{"lr_router": 0.00172, "norm_eps": 1e-05, "lr": 0.00635}
Below are experts of layer 7 (counted from 0) of a mixture-of-experts language model. Rows are named router (the router's row for the expert), gate (a neuron's input weights, with its number), up (a neuron's input weights, with its number) and show model dimensions 0-127. Each number is 128 + 24 x the weight over its row's rms, rounded and kept within 0 to 255. Numbers have three digits each.
After each expert's rows: "mostly gets" lists some tokens that are sent to it at least half of the time. This comes from a sample of Wikipedia text that the model never trained on.

# expert 116
router:163083076150091102163143137138108159101174129152092113144146137079135166163101096116128089123126122172176106083082102100147160126139134125105125107114131110120170124126159129097160131129123175135134179137092136122117134119105161156108139157109125130127098142104157125116110130135136102136149103065149136142135101152139109144155146152145116150129156130103108118135136126133154149127085
gate0:107077135145166130134106139097129105161161118128139119159148118117178128109099152148120124058140112137124144100107122147131124119111129143105140133124160139175152116102153133110138123112097124133106169176122151169161158174107154151130090120109145111138098122123091137065111084118118151136112137091126097122099145108123126114144148115106153129134149199146122116115149129129114126077174
up0:181137076133102164143142131111126117111181149193153120145137150144161101101109159125148140134135111106114133137118089101104105083109151118083115144118124107110131156134141152134145157096134139136114125047123121128127151107120106092089135124105114160145122139153156178107115112150092157136130100145113142133142120150143110142115133112123118090106148159135148130177108173113112137082152
gate1:127106108131104130169158174138147116148117150117154149136100147135149107153149131117138142157138120125165159119090138127113078177130122136109144131114148137112135090134159135135126155110096114103134117194128106110128104121107141161136139136110170122109081104097164118132157083077143063097119107114113110141160138134120179149108129146168137137132130099147110069080151118120134140132099
up1:142163168113151174120154144106112096142112120120131130106116116107108094091140095124138160144110096138110098114156151124138160156127100123173115140169196151117115141083098114107100159117176152099121126106149114117154109115121127114080143083098093169107116132141163110107148141163099097102158103167176159125150118132110163124100117145112132130153129121126157149141129122098121116149133
gate2:152134093120114116136168127099174108133141153148120174134172120117158127114152106154108125108157132083124162128125152136126067144148116118121109150136135098125143084133115152131116115130138099140134159137113086138127089116124136108124117139072133176130095132138161167117138119101081136118126150126084128163107103113128131133120147120145121121116200137096150129117160198136065110135114
up2:150102150147124114084126142121165118128112087147118093127094088084150111119118139103110120101140127141099137098124152119126114144113112156120121126099131136137135186126129149164145145136165093120126139163090144176134158165129140179143123107159195135139135172131136135102153087136141107133128151159141144125095163104111128132094135140175148108114096134103122102118114093069080140141108
gate3:102105119138094146101138110138109139161167152112136145120116114108153119151131094167132148106108115121155136112113110105089146163083166127117137141134129146129177177118151125108134099161108127112126132130084099149136127149127140116132174131109131127137177163116098084141155129117125143100160125110115143134133128108133114115120161077132125124091162108089176115065121173142082114191139
up3:141105100127149133113121115105150131144114123096125085132111139175118136134118122118070144096172088135123141120101184149142105142155159065128126094118113127138078142096109151149132130156128113110152100147127100152139112110130118121102159136139153131081148104170188138113145123116153156150116119136118175156111133158116180132098097114153105124148100148118135144139138062147105141143150
gate4:121099120123096148133124132106108120097132102092111126147138131143122168137146085098113095127163156100109126109110084125138128148161147159160155120125150082139132117121134128131094119121123179157081155130122131124145168140154099164131157125104132140135159156069157152146086107065133165144143162123143117146108118100121108141126145114172133127082160152131140114150088108161099168094125
up4:122139114116185126143123102131150120140080110145101136143175101105153101094151130158146149137081126122174082138121106120169123106156140119107102152120153120122133090086149128124146109121141161141115129129099158111153155136143173116189129143097086155101137158151133119143093133129158160114155081092110114154129106149104129148136130114140135125144070119152102141164094094128126133118090
gate5:148066101141111110149114117123145124154090093163156137158067099099148085154154162158117129147130136118080168109120136140121167151131103097073153148139163136130113132153143090164141124133102103113136140126134146092115151130140139127155123129106096152105129118154142132085085118126135115091150091090171140140147121134157142100153113140113134148108138174139109103166141153148133114121100
up5:101127115107129103127076098143140123151156141098097130136118133139126105142135099146131151110140135158140127152123118088146165178162143162155117098127105123123120132139141052149137141116120119124148142177114129085156179165142127140140151100158184116144135084132080111120116093126114173119135139161111115148115132122118157110128165089160147127131120107133113118117130101108096156111057
gate6:127083143126124129130174118129158142132145117136088110134135125153100129077089104131125113174146151129137088105117135130137139162132141098100168132091104098150161152106132147084095143121080156136120157139120145134114101128167144164097104129156166119153097139124120126116150154191171107183127154113106101172131142126109129115140105123114086151126156121117144109103100080164134117107123
up6:141104144138144123103095074160123093110128119149113155115152142094145118118138161116103147177130151125149132096122114136137151143089125122139097130119127099111158156157151151117190131148109173096149152175146118184146112102092092089121115131131114121156102095110130121125113100157100113137121123127105105122108128164126090194138115151113146165121130090142136170125161082106142130130103
gate7:159094103143093079155166137143132108089101106117131091157098103119132140116102137130132140124133147130173151143106110087090109178126153125124130118159128174131130131134130119161090131115133105109173118113098125128168145181148142146128149134134150163147141120154118134128118095143139157119119123143137096170130112155117113174104112123086176100108162108151090096119098091153138082149101
up7:109132124099149142143115106104122134162114104161133133120141074122138100096147105081138116150102135159076131131140109106142086127135134108111126098129142141176120117145124114104151081123126164146151148098144138093104143145171148117169105169165129177126066128140153148156165159095167156128125116134150102143166139125128099121134128145093119114132130104148140124066088146156110119108153
mostly gets: " St.", " McC", " Mont", " Ash", " Jer", " Saint"

# expert 77
router:137106068071111146134151143131122088132121150099135135144137175147123168134142157103133134154130117131093109121151095145113100157106067144120122131143114181136119138122097144119118090134128144166114108160138127090168085147110094095119119128143136127103129149144092156076123116143135126159125133140121158147141120102101098106130133143111111145107096095172119142154179094150103086151105
gate0:151165140149118126104141161117158112112160151087169142175117131128114165123121121125105111118123112123127101134139130163145110171114149176105126131103159158121153135106096058127144104145111129148077126108094138127162107146115113147141126166086094098176125167125135124152118105122115118130104181068131118128107121156097122123101113117124131124102085170113157130151121132141107180141112
up0:143139105148144143150154096170143116117152138137102149101128139153149127134122151123096118114064125073147143139131131139158082147146115134148166123091172105119114105101131107137126111142148104132130182157117120117121123151151122161082131159178064140118117158139164168136127140099171166110127124053130110136117131137112137118145099098161120133113108130117127131109098131073107138108130
gate1:127116111134128147186149133132129111166090112115132123076141119120105090106123127055131174118172129143136167132153133136115115194138124176128086121105052126123132087155155142139115112138107168124130149139119118155113127122119136141115121157145101111155148103144152159134121126115131082135131111121106125131119127114138112162090110195105104122139093111158136122177130116158115128130124
up1:101150137126111110103111132125115159130132123147184139162157120142108144141130133133110126086132105112129137090107132128133168150154159088094142089098131124131129144133112114154086159068128111178114123148116133143137111111118131122081112119080126127151171148102103118175136151141182124143131164134148110135112126128159099142146061087116121164166154114116186143118100128118123086126149
gate2:090107113134139137122171126115095114094116085099187130133107144125141093148125112113123133112124067138160105181092138118117096183155125094114137130155140103091127124116128150109108121161152150118117125116117155131108173107165149126130130135145084119109171094137130167121092146161104109149120133104151156104145138095143121170148153096153128137118152122125115128135106146088186128165141
up2:147108108142083122124101161162141095079182179136163121096118109131152144174138159107114122115104150102139122172129111116122126108131108130117134129094114093125171104108162151170141170126124172105130136114136156144161146173122167148097117136145112153139124118096123098123154137124107077158087155105130126083127122088098179125120112142114124102092105124121150142154136128118148108119117
gate3:123135132150072081138109189115165128109146110093128131118096160108139137147115112115116144145095109163081141160106125151111113126097080164124171098110114129148121143123124152142147123060151116120144129165106129143143168166135149124120120128104136132087142114132056098128137116153133124091135099103118149140152149146138165166144135143129120158141101115099118118107144132107128163177147
up3:138155122153112145108135106059105098131110150124106140096158169160094096139136197079126127091132129134149124124120130119115126172107146089117114178172118126139123123120139101117084152153136102145129141115137130082148151139125155126114113133157153118157144122138145127102118123108093158104121120090137138139160116105113175162108169125093086172099162104146112156133158134128131136106101
gate4:104099110119178127100147126145142143162114126146131164146087140157130108080118141158088107128126117142104124107134119179116122125153096130175122155145163133119157119120113099075124127147158133125103154130099174111151104115129073166158136087130142130125141118095103146099141114164115128126140135148116137117108103116082116179139122139177142144119105104149117127102162172114093107095174
up4:135101113153138159093118169152114160121127116132096139123123133084118151097099147160129121150164113153128108138111132154103116105105132088129089109183153143163134130105082132136101151126137140123138152108139156134140128112129144137091149096136077128097143121136135171147140134198131107136098113096156073130082136135128074133092158091105140119122140161151172169146116113110134124138147
gate5:122098142130099185093109119086126102111144123149152146145153096124143118139162098094121125168111150095107125149136127152131116114141104113110147097180128093126160078169186135117126116117054106143150145107114121091129161138132101143111102104132102126127121122167141124145134122153174139124148168089132138130150142088121186151177135103149135115131126136130115098113123138168127108114117
up5:142094111145109144146157086142134107122120134107116132166123106131182146137108111086082116111103111147136165148091099157153093109112128142120084125137158114173122146130111143090147126109095106112100132138080091174119131189193160119127114081161115120111162147132145135143135090144136140132124143140135106114118174138138109123108134146115096135161142120143144143147149154109099100113173
gate6:102069125118125166151141114108111143085086113139185141156144132156165145104130160110128146126099118126154126167148150109129120136123111116133163172132121129127109165105136104099159077092156111088121120135187130134114090160148108139123122112133099101102130137091160170084139187129143132120137135098100142149104137096105107150092134137118146136117169083113134138131140157122127157112127
up6:119100135128119102080098105170130146159159115154100111112126141133094112126149143161120087146150113168139153116171138140106134180083121114153133129123158126155126152121097143127126115134107079136136125150080111135137109120138158114104108155108115150107140098156089113090120153155176127096105149112105101137144133120159138148138128099183095104190097104120122119121169164116102151142150
gate7:113142140147127122136147149107086126108109154125112126107088094102133121134124119126124120175132123147137120116134108119142115115183142083108127115113120165120122131123102106156076091103114113117104079164106130196098123137132154125158076114133143096108122123111104136149128145133136145142176160132155138159137162102085132093137102123136117125129104156139124133152125191140161190186151
up7:157169156138154110156159121091129118155088151113117092125155137173064104113139126128122128119153164095158130093136126132153130170137119124113102136154130167143160155131112103134156111097102109078102128149145125176144155140146135135100141142135128084154134076114120148125134127104149101117115129104125114119071140146140129118116156189114118098157084146094132081139154129123127098138110
mostly gets: " work", " power", " land", " development", " building", " field"

# expert 61
router:168072087129134111167106102150139140125112112171102165146143121082171157167120107142129159103132096139126128072129119159124137109151151087104158123124129130135158134156162149130129149143102169102140131116084180093100118149134159135136126153119127178122087140135129124117116097095095145124149129103150160126127100157122091112145106111169129159156105100115119143099129151102132158115138
gate0:132111108160135143123117142114154117137113123161054101161101127145169112113151100180122103117102098089137139141099129151111125116126107153115192154138176109120161164149129101116105105177103131108166126098132160150163132103116099127162132149115140103144145150114167154110104122092094107154109143109150131100142115136158112107140107142154163121130126113122107163093137103078148115119142
up0:081111146131150176136109125118088139158086168130088171189146121157144131092143130105149147151112162137138120091110136143115113135125157188133090141132108131134101134149133114163129101135168065134125093137115148108134143136117135137155125140138082115145174130111127146096120113141071163169111151099110127132087135116139154128118109086116080140118128121124124145115094127122169118126134
gate1:122135139175146136150070137099119139121107104077104102136098114067165175150154146129107140129112119162093148151110117139130104141179120153115134168115123102136146144104108109168168131118105139125175123126142135113100131102111145103148150106077139157151138149131121113090171142120122148070107161121127111138097121100106138091105118165128153137143127114170152123112152150141139151109100
up1:127149131133147152149151107119151117128121129080172157129123160149162132114123156131089110101128147126087146138127067134110101149136137124139128114112134110085098130131155101172123190121099135085117138119108109105085153160127139145143155135153146145149089074161129104189126114089111126139117103100117149130092139162130154132138099154140079073142145122130145113121172110110127143141149
gate2:119140139103153083133133110151135132113146120078096163170114144106140114107136123140088155131124123117141156104143140149107090181122128156157145119169127118143166113140137088106144122081105147115114139126144141130155095123141119164143119124132131156113125071168114102098145121126155134149138109093136111101102096104103141128160115150114190140142132156098068167119112142076144167110163
up2:117119129113101097119130149127138174105139155094111120129123127073115151127121135108085099118106127095141129138156123098139140122130114158163119093103135161087151141154131170146147121115129137119120114128116106121145140175092186152126104133129155161129110078107144157127124090155160100135172094148116145084112165130123152135098130094105142137167155170116149092161141078155110149156095
gate3:108093146141132108149107097129149104129151125154125183145141125126095147140111117113094113096135108169152158116162141110132161146130083109143073122094177103132099150152120128136151106137098143110110135149072117124104145128135147142132150150080115190105124179170117063112129138100143099103144084126111161113102112131145099116146152155140105124123163132126145143144139133130155126163110
up3:109160204138127129116146131152116126091104131090138097103138182166119135110115150141093130121125165162122133140131151147129149143109138134120142045140108115102106116102093121107112105113141149166109125131136109163109162134138164164126130100130124101123120109142122069151159151132102145099093105199107161128136135133152161143127130137116146119150119133126147125104077128104125152103092
gate4:134100146134171111122162102126154126154119086162144153103160134085083133128151119123116098154104100103139109102174162131112147085131149120132189131082164126149150117104114169154099104109126142145147138111151103115132138124123157106104077176087110143132137089145124147082135106144112151152137134118183142137133097138113140087136133132116159137132131155144119091132142073147133108112132
up4:192121145132163131105134146147119089109102134179137150144137135136129130087120097151159123114149096134124105086135151103168136076088158118161107091105136100136129133144118151121133150157130147160112108107092157119095085127142123104119152098153124113160125115164154146126144128133148130110148124085102118137128129161126135132104102086092159141116095159161111166131098118139169157068139
gate5:117119121111145116135075105120122143155119157124141115118120091127160193159131089143120150115121093112138117085147151126128119138137140111170184187127103132115094117127136121160102112141090136138141122113153194122131097097160133123123125142116137177111127149149163101123110121141128138110142125072142118090114113146138096126178164130110104133200096129104096124132096152143138115108121
up5:186166134131120103104088138076147107127122074145123128088114156156141152137170122135158137138183118111091157079124161155114094094165129118142133143114073104142121124149140154125135116102149168116121113141119164168131156104133096132120147107136107106096088157137098162089114126142117140145184125138112106140156097123154103127106130099133138151112139123102140128127096116129154122141158
gate6:137140099109121114137117109143139125115118078164145131143072085129144132142120150115127125146108126116127109118147130142146154118096131107095132102072122145161187111136116161122151118180125154107157093106151115083137106104143162156136118125130141118100112156132147174081144125149106113160136108098114139120139106133175108129160131061113161112140137122133165133166168160140110091158089
up6:115137120122122115169119153117120120132156079129106149160131120119148118093056103144120128100157136163162138148154149103080158152132130150135119155125150137125132115155157110087110190101165131112161106164118116084154130066111135148138132112103124133149146186122093135124119120125110109153119132140111108141120132062106160146133157123138125111136125162106155154126149089091128128116092
gate7:093116085173168154159163170115118140141148117171161146118142107138137123138108140148112129145120096103110101089115133105126116125124136146130146162122140103125165113124121131091132142163088111100064153100126156112132077145120133101143095131157155149111160133125112137131151118120188087126112152109137141076163156084099113085106120129157150128114133154129133121153130078156130130126158
up7:089126154122151092137124111160110140124119143113121100133153090092091128103151160130128137130125163152080155127125106115165164114131095120141117121101163112147110147093160098112139134120154126107148115104157087137094175140070182137096106121130124112165174121158094137109136148095160125096146111144117163084139130138132168114148163131135168086131115177131150120123154124097144118121111
mostly gets: " Wil", " Har", " Bur", " Hu", " Ash", "|---|---|---|---|---|"

# expert 55
router:127100146102128137151116057129126119125149151135132116073131140121099094128128138161131145116118092079094151100109160174123159136143173156121127118129139108061133116144167108106139122111130133120177135141147121105103129144093183106126109145113143115107110169108173146099130122099083156106129096119161099117142121124150150147118114157131114092086145123087127129147129146125167156113106
gate0:129141134147104140117101119116149166156104108111078085141138090153113103112127160162125131131153098114111139103103161166126154166113117118158137097121113151097132106181128071112161096150126135083122165189094102109138155165133134141146131139171132129115118115190135141113108127163107135104133153094117150143126131114130110138185147117123139096119120108122106078143098135146145138125100
up0:106117143093153122137097117118151150116103116153136150135117140185112170104101121143099137150113102110146174073071132139151112126142103160097113141156133143133129158103136137139110138147147138123083148085095105098131117108125153109142146109118134149157132135107109132108170148048130110099125117106147130189189112076156129154123122147145140124159131130151110171119149111133118115136122
gate1:112149167088116164107111125155119090125110082114140143119140137178114138154147129108134128135160122113129100127119158150122133148072156101179101136120144145149149145106152070113136080123139143118130138094115151149150128097165153144122131129163139142120171130165123109094127094120125147066140130077116137132143124176119094133103127108112080102109129156085135101139149120139168151150136
up1:160130126136136126098101120153116131143123148104132115136135119095102128135173127133151160114145148101115094151142186133125151129146135129117117167151120145145122114101122127102158132122134139131093121076093104071102125142148154140128097147134158108172169107115095109121141146143120149188122103114104100106113115118056167158163126092150123124136160168139139060102117138124152089148139
gate2:107178169110136131135125120129141137164112114168161123129103142102156148104137120084111109161183117137167130172158121151124160115125149107131084145088127086133134123141074116103111144116081106146130185124112177131115155119144118121128098104097108159114121147120109103153124127106101105133139119109107129103134085091117161148090113132085178125127138147141127159151139171124158129138110
up2:134126168095124146140125187136136158126132124122096148126092127133084112116115112093152122132126098125104106132151132135106116125176116130109152119133129113151146154085107168113114142102136141158131128166134146130129128095153105131121140093140124201163114098169158118132177169089113159096134117078155109133108093094097113113102133146120162194149155129131136126149118119129106094088112
gate3:113102117145122135157193102099154086135139180164160117146112135123116132103124191114105117145090136112163120094153181121127146164105136125106136119114153076147123140132121175142137122097161136123104141079146127149148144091112128111106164127110135143144149101132136125118083142128150165142095109123169141131142136112131101171109071095121093124128141134133112110123158138105116083107127
up3:151098141111117131118084130092146161111112117158111161123136152128187123161143096096108087116111132088150144174169088109124132130153156124140155173161173178148140147128114124147126117138122126156123140090146153117106138138100121164122112096129118082107109129108118086097117122165127106095133164124109128160124103131147124089116164135114140113181124107098151155102132110155098158102108
gate4:133155131131161154125107110148081153143088087148143135079120115188107149140123135142083154139105167144138104068172136164138115133128123135118147163060148147145123087163107152110126070143109113150154133136118127145167164130140147120144082124143108140114104104132082094105139142098137135126132133134160106120127157095147110127155122116156101122088147103121138128122145149100111129140153
up4:124147151148125121114159103111138102123113130128123187103123101126122086111099123108141097147118145151157141158144129170153144124120132103106085126111130126095085146113112120132146095156132124135118104170109145119118152122132154088142121139135164076153119112098087114157137129086107173162152161131161119118120191170161150093125163102145083090172154091125111116132125138114104129131163
gate5:129071136139099151141099070155153153107087111149133134115116124154169131165124114127121134124127127162133119109136128106111124121106133128116179122120117105052164164151174162143114169143161144130122167125132161117119076130138133126143143173132114114116102156159148129105124066168100094107136098094122130119108125134165116158118108141155129141089158124121104093138151102119120150117128
up5:133173128114114129156135127146153163117102160129091103129111118148094165159143124100108128092121089136157129123102134111114136109192115127125133184089145120115126134127106153125119140069128162161159121138130099117117164130136107137066154152114121111161095146122091135126113157133124142117131152088093109146106113070177131106108174136126137119172134138155171132127128145141102086120130
gate6:134117092113105085188124136152120147161148078129175151094115123119113158096128135132101140116151127085179136106148129172164081091101137123115173082101124137154135147111132124129142170141129173161122101124163162138132104105093111184161130137158122126110094136119150153108155138160109112128141150129137117157108103094125116114083098123091114117111125139159116111137116133119121120142139
up6:159132090106108113145115094148108126096143142104163131146104124169154140117124106112158141109185146095130063121155146149121125145166143094137138185179121122097102152096126106126139127153109125111110124113098117165124127141129123115115149081188095167122151135127135142103144100140111112100112094142142120141143152149122109124129095133088073134180100143156098156164121141144131134120131
gate7:095142126110157144124140106148136138111149108142138128102136126121104140151134140125115119119138139151120122115121177122124116106094173136107158181110163144119138084059130158077139142126124158151134144135165167106126089147118183136112147144116101116117128156119117141113105124155142142156104080145117116096154156118119104105111119187108092138115159120145053128139105140139116109169079
up7:154138129085111164137122124091153156170147148116142188129112136108074140092152108107141159149133184168154158124127143100090132149076102125149148128119118112119066128110101092114137085148098103108139136129129184112129117103100147110106150184128123128122159130158093134115145117117126125139161105163155122107105146114144112140106148119138106142142166093110122136118146096121121117152150
mostly gets: " Kh", " Sa", " Az", " Bh", " Turk", " Sar"

# expert 121
router:130116097161123140128129105167166123118114077090122135123129146129113093110172131166118114112103115118115098111116142116120110137137120114156126148153162177144159156115127147123079134115150130111124140124127112145117156153163103121118129075139115122152144166110109099142097106135108088148129114033136111125108168151115106099140115121074173147104116162107112114118151111116154071147117
gate0:112113119151082093112121143112096125101161171084148086103143139132149133108142122110088160112138113172127119152157106125149185137101119120132121083118125132142092164169159134159104153110118137139140162129122105069151132143137116136160102131157092144123109095165086160144140087133097135116144146134102155147177089108130166099128123123117110124146137126132150114157134116120085128169150
up0:086143116146115108129149100115118112140144152129138121136148110143107182128137146116132128146125134136112126108152118142143118098133118171174142144155160137125129146104129163101124172129116118160113138135146131142194150116102086109055087126167137120134123156108153092171109115158139132103134142072068155145088144132120110143144137139106108116074116133153119132119081145082107134155101
gate1:115159117134120083103127138088152095099125162117110162069148169186140131163116155139160147120094089145143085072100162128154137159126124094167142190128146153160109141137123145097127159086091155110098122122145102137137106131150125131109128104141092161139118147117134126121139130153095133138098129117145123108121152110116090131134132116141141134150113135151127112145079154089125105134162
up1:132149168083092140170105126097090110134127135129155152100124150115100147097118101144112118071134120141139122139141105098116126099152141111159159123080125137158106137084168112113126134130122117178127113156130148163130107095161140120108119119122089147177132123129132147163155131095140128120144138154155086081166169108128112130159144137132088061118111131116153124154157095145135139167139
gate2:168160126115162148153130109097167152085152102143117125115119078133135164124114137107119116061128132129153141116094163150121150116092142103102114150130104129104118148129100103130178148105108169132192126121155110142142151092160142116106125125079124125127136147111134169115101134157135131137147118079142141160090150171127074092141127144112135106133126121130145123151121138093178128088122
up2:148105125139082143154125176192141128154093085111115100164110125123138134154092109089177081148087161132159108135137177100130161107088126151141155142128150110138133122103144130107104116127117117145116075165128120147131122109113112127112147132096112139118091170135155131117138086106123115101132133123164168178107093148168113137135085138147127153129117139112117109108117120154123156146152
gate3:173157099169155132136114126133081135128161102122141107132118156098099089147120142184128124142164089132122135133127142143126096139131142134131134111143122122118144125106170161125132123114114143122105119118124142086093074165062151102091087155130129139148112164151123095161146181142102114096114150119162094115116133111129176137125155091113149165121106113112174097131134143137115114100166
up3:131113135147067152114172154126091154118132139143097123106088139149099095075097109127130085166126132133117124135142138134146148102117127172111108106143107103124091156140128119120158135098134171119118148132121112128113114135095123157130104159153127078115146147176190113142077131156117123157156075116117088100117144138126143165135156114121117113156128106146138126107128159141140184144168
gate4:106181144186104129092143091120163122113126126147154100105128099161150127097188139132138146096120126069138135116128124137127143184122128114127128098120147115162113142146095137141133174112118138134122116149104065141121111161169117054167143106149134132092130136127113136159147138153105106137135099145130114108140158124127133173160150114097124105144107139132117122096114148117131085123089
up4:154117118132130127143133114159165143110098106156143130122159110100108124155089134102144118129142142130136124097133142125144120170093102101094105146099123173148133103130144110122119140097190169160139109198148137123094092154154152137086101126094142097107139100078105127166133154089144115167122100137111147100107126145101141122097150135181132145137161137150148096119120132100139078143138
gate5:111110127135134129115115142089135161105115117166157131072122114141121161127083152083110088096127090129103144090117170125135106137121127145169121153128144140116132118132133137151135153129113139150106081130135130150182143143101103183110142132134145132156123132118111099145134111145117141116086142080081138168164139083160151196079122148146113103146121145138126130084153146098130146114156
up5:120181211138090160158107179095116100143157124135132157120110147124102128142094165101156127123121125148102128106084111117128089139121128178125118082095130157140113144129105128088137153117134111124140087106062133114169126113098148123172114119139145136152127131128166138179177092163117099130144127129151111138125140123144133097125121144097144122155129098124121114140134122104135138114102
gate6:125108108144187105125113136098122058146147098141123141117115155154140088131127136092109144146125132134101136108097151115121121133118116119147170130136133147119109129151120117086130123093149115160132128145111165096116121134133106159126117110048170092137139131132132116080154116148171143157099133134135194125125154162125088130111102102101167120132172144173144182127132130123134104144104
up6:118135166147152139111082106129141128157165122125117122157129156121135072124151118127123124140151107109107147139136097126121065125133145139113122080132145123112112170118153083120141150112109092151139150134131113109114195156112149142148148164163127138094116142144137133107111129140102114149153106144114156124118106079142112159109154116179154146146089093118180106141066131078090122141136
gate7:086148134105106112125168108125170114110143161103145122125157118125121077130173142085140118125153099145148119158102113145084087136124130101188159139119129136133190129144130138152116120144109123102148135108125125086144107172183126122086175105142142157111120099123112123102172131120144132153128126144114152158072102087114128112121119120104123086100139103115145129122156127119148149158172
up7:131119143125110161121101118129144138125154114113171120170171096141155133144134163109095080092085166126138142168115103149130141124133122138157105129107151155101109142137120114093091110115142131144130187112152122173126115149097105128081097112108115116142134169131060129160124152096155141149165098112166148135136131111114150135144125080114131101131101111150110131112174133103112105179116
mostly gets: " during", " after", " between", " to", " in", " until"

# expert 60
router:126123089133149146145129118163113149134121079114153126157113123098153162113178143149114115140149147143108123115089149165158121151100115138167125140149129117136140137069138143170104175132115132116141127113125116157105156125145150101086135068161131143154115113123095089151137120124119086144147114041151136124107156144130123113138134131132138151104153163150177110083128138130163146137095
gate0:085120123123122080113142118116122137148106101127142133097133145118117148164163091178097140104129088143090127135107141164116141148114081096116170130121142153157121120165112151145091104144128171156111164142114159115079126115116175107116107127119114093149131120116133108082126146117105115140135142076129146144147136124116155137171137124190136086165145152190122137153109132139095109129117
up0:149088144145070120132126057091130144135121119108112167152085107103125171100140122170134139143146165159137122175120090143076092128127129141131141105122102110160187098133125111168110113127101109165142148142129114139105117117163119137139136108135117120109106130111139188116160133111140185138095150132113110109106133148111095136158129110118138109126145103080138156142141162117140147123151
gate1:115110152129127092082105143133128130169121138131132146081140141149098125117151138122093121128163118091126113157133177158142113171108123109133144089141134168107173144104126152157121144137173119130084136129175106115153164133122157147140114114139122136129156062136123102124121123144094112109082141099095135147090063090108120139189118137109091147133116136138106129155124152111126135160154
up1:170135121136156153126126115133161101129102112115153106130096136150127126049141117182119113129078126130159159082071128093139121124130122179121180158123116134124167125097154156130133096183117122122147107111135097099125112103146128105130154143073165077125114136133104119121131143151153138151102154090127117131129131097120132142149160134109163110118142142160161111117155086119144138127130
gate2:122127114152115154145153086140152168133164095088088119126132120160108120147096101141087184105135143156131147200140122104137119111140171097117148099152112118127065151145112117154125174120158143154163136126142078151115145141107158086134138109117118130110117144082122108112110127164125141123136151137096125159166148158107124099114098114104146161131100119136135115129116110082141121100146
up2:108113110134096170105118115095140137125167158151096107156169108127103160143145171182142112136128116102104133084116110173178120114101148149112109125135099095116110138111105159080118105107126124133130157133115132144107116145113096170135158091135116141170113103181114130126141170113131132168118066147140151098129161162104145122141139144160120131145148080132082123138118124095115122140136
gate3:158148184143099160141167150124113154153081076163157097094132141129108176117143111112100122103153121125160138123128114136140115117151124062128168165159138144148126126102099116135122108114125131146138124137121164077124132112136106133092174135150082104071081114097124095115133124146125115119149127164143105149122086105140138125147127135130159135158183116151129098113119117131135127103157
up3:093178150124143094143124121111136136102102136119114148129068135114118118122140100109126178126141129118171130134083126117157172143139162105126099125147160090148128136123166160118132178078181159131116109099110150133135156143130128089134131140102149113136106080163131123138113123157115134132158139103110106082103118158159118157148178082129150124105161139105129089109103135082115134143126
gate4:113119127153089124108123139147139144140156132122196098108115126159109139114141096123116121098123130117134146119096106175142151111114118109136103091125111127123119172106136133103164148073106132180123115100133137125109163116090167181103140100143134146141128109114136116096137140130134124146136127106117117160130129123158146179103099203122170114143124067175118111134103106136098165111163
up4:095153107104091096108121102076151083108089122152121129114143133120156142135123147143111151110153121110149113173154098124088106087152091122164187115143113080166123135172112145118120118121161138148155146122180115166157156124147178126113157129134114117109122140113093113155140125127147130133135140148131149147118131112121090128102127116171118101105139081093128146087124109175144154151127
gate5:171156133109123142106161095133149165130124123134147150173124130163117188130099142103136118108096134131145139127100136123106143152121100129135112172162149070125149108124140101140120178093111160116119165121107137148141135122132096119120142160126050164131120108151095142099098097103127126074148094121143176171115125143119138133131103104111146103113089119154129117157147152078135121116135
up5:096148133108149131144155110110115086132095191144104145136133118099118082128103105154123125104116089098109130138118149055137113098116159137119121155196110122102128103122141127155130193141126109130077102146124103135099098136133130139149110127128117105112125105120158141147134127158146136140152122149087167174120149108137160107143171133118167137136151154169157155125089112092130134129124
gate6:114124121076148114130145109126153124140092100191182125111113123146097160107084126098152137140104143125151145116093119101131127108120136134128126205135120090159140140125129130130143138139090089138127143161099067141150113118163131100119150166155100153096129141156115155146133148137108155114140124131109158134137163126100201141109128099123107102109097114163106133139124115085129135157106
up6:180177168125113088131116137118141106169153141154171117147145131107118098142098114135153108133134104109092113146143155128158128159117129152084110156102113136107118110111124117130103118118175122149148105105097124119141175095131124104108171115082133118090145160084154134133172145165144139154152124095109119176112122103118113145125085083144138096131162127094098121138127177128115146138106
gate7:099136172109122133169088128139122157121187127114133096157116121122150094090160131098095147135120149130161146123142097156137173114114114123154080132100148128137112157130152076148097128163123177146132128146136124105125142104121117123155120102113112102110130073151087127132120151143169115141129135109151119123145137122142116110130130073092146124143176112092157168078097108124173154130126
up7:116150123101154137155091117110113161147058168126140125143131094134138154143118120104117150153133149158076134133120104111123131133143108126129118172107127098100155144116138153126085091133125153134177108124160083113089098126098092123128139123156126115068113095107153089083146129154157113143154163122149110098151118109185162119146143149153130156125153161168130115112132142131128099152113
mostly gets: " in", " at", " during", " within", " from", "In"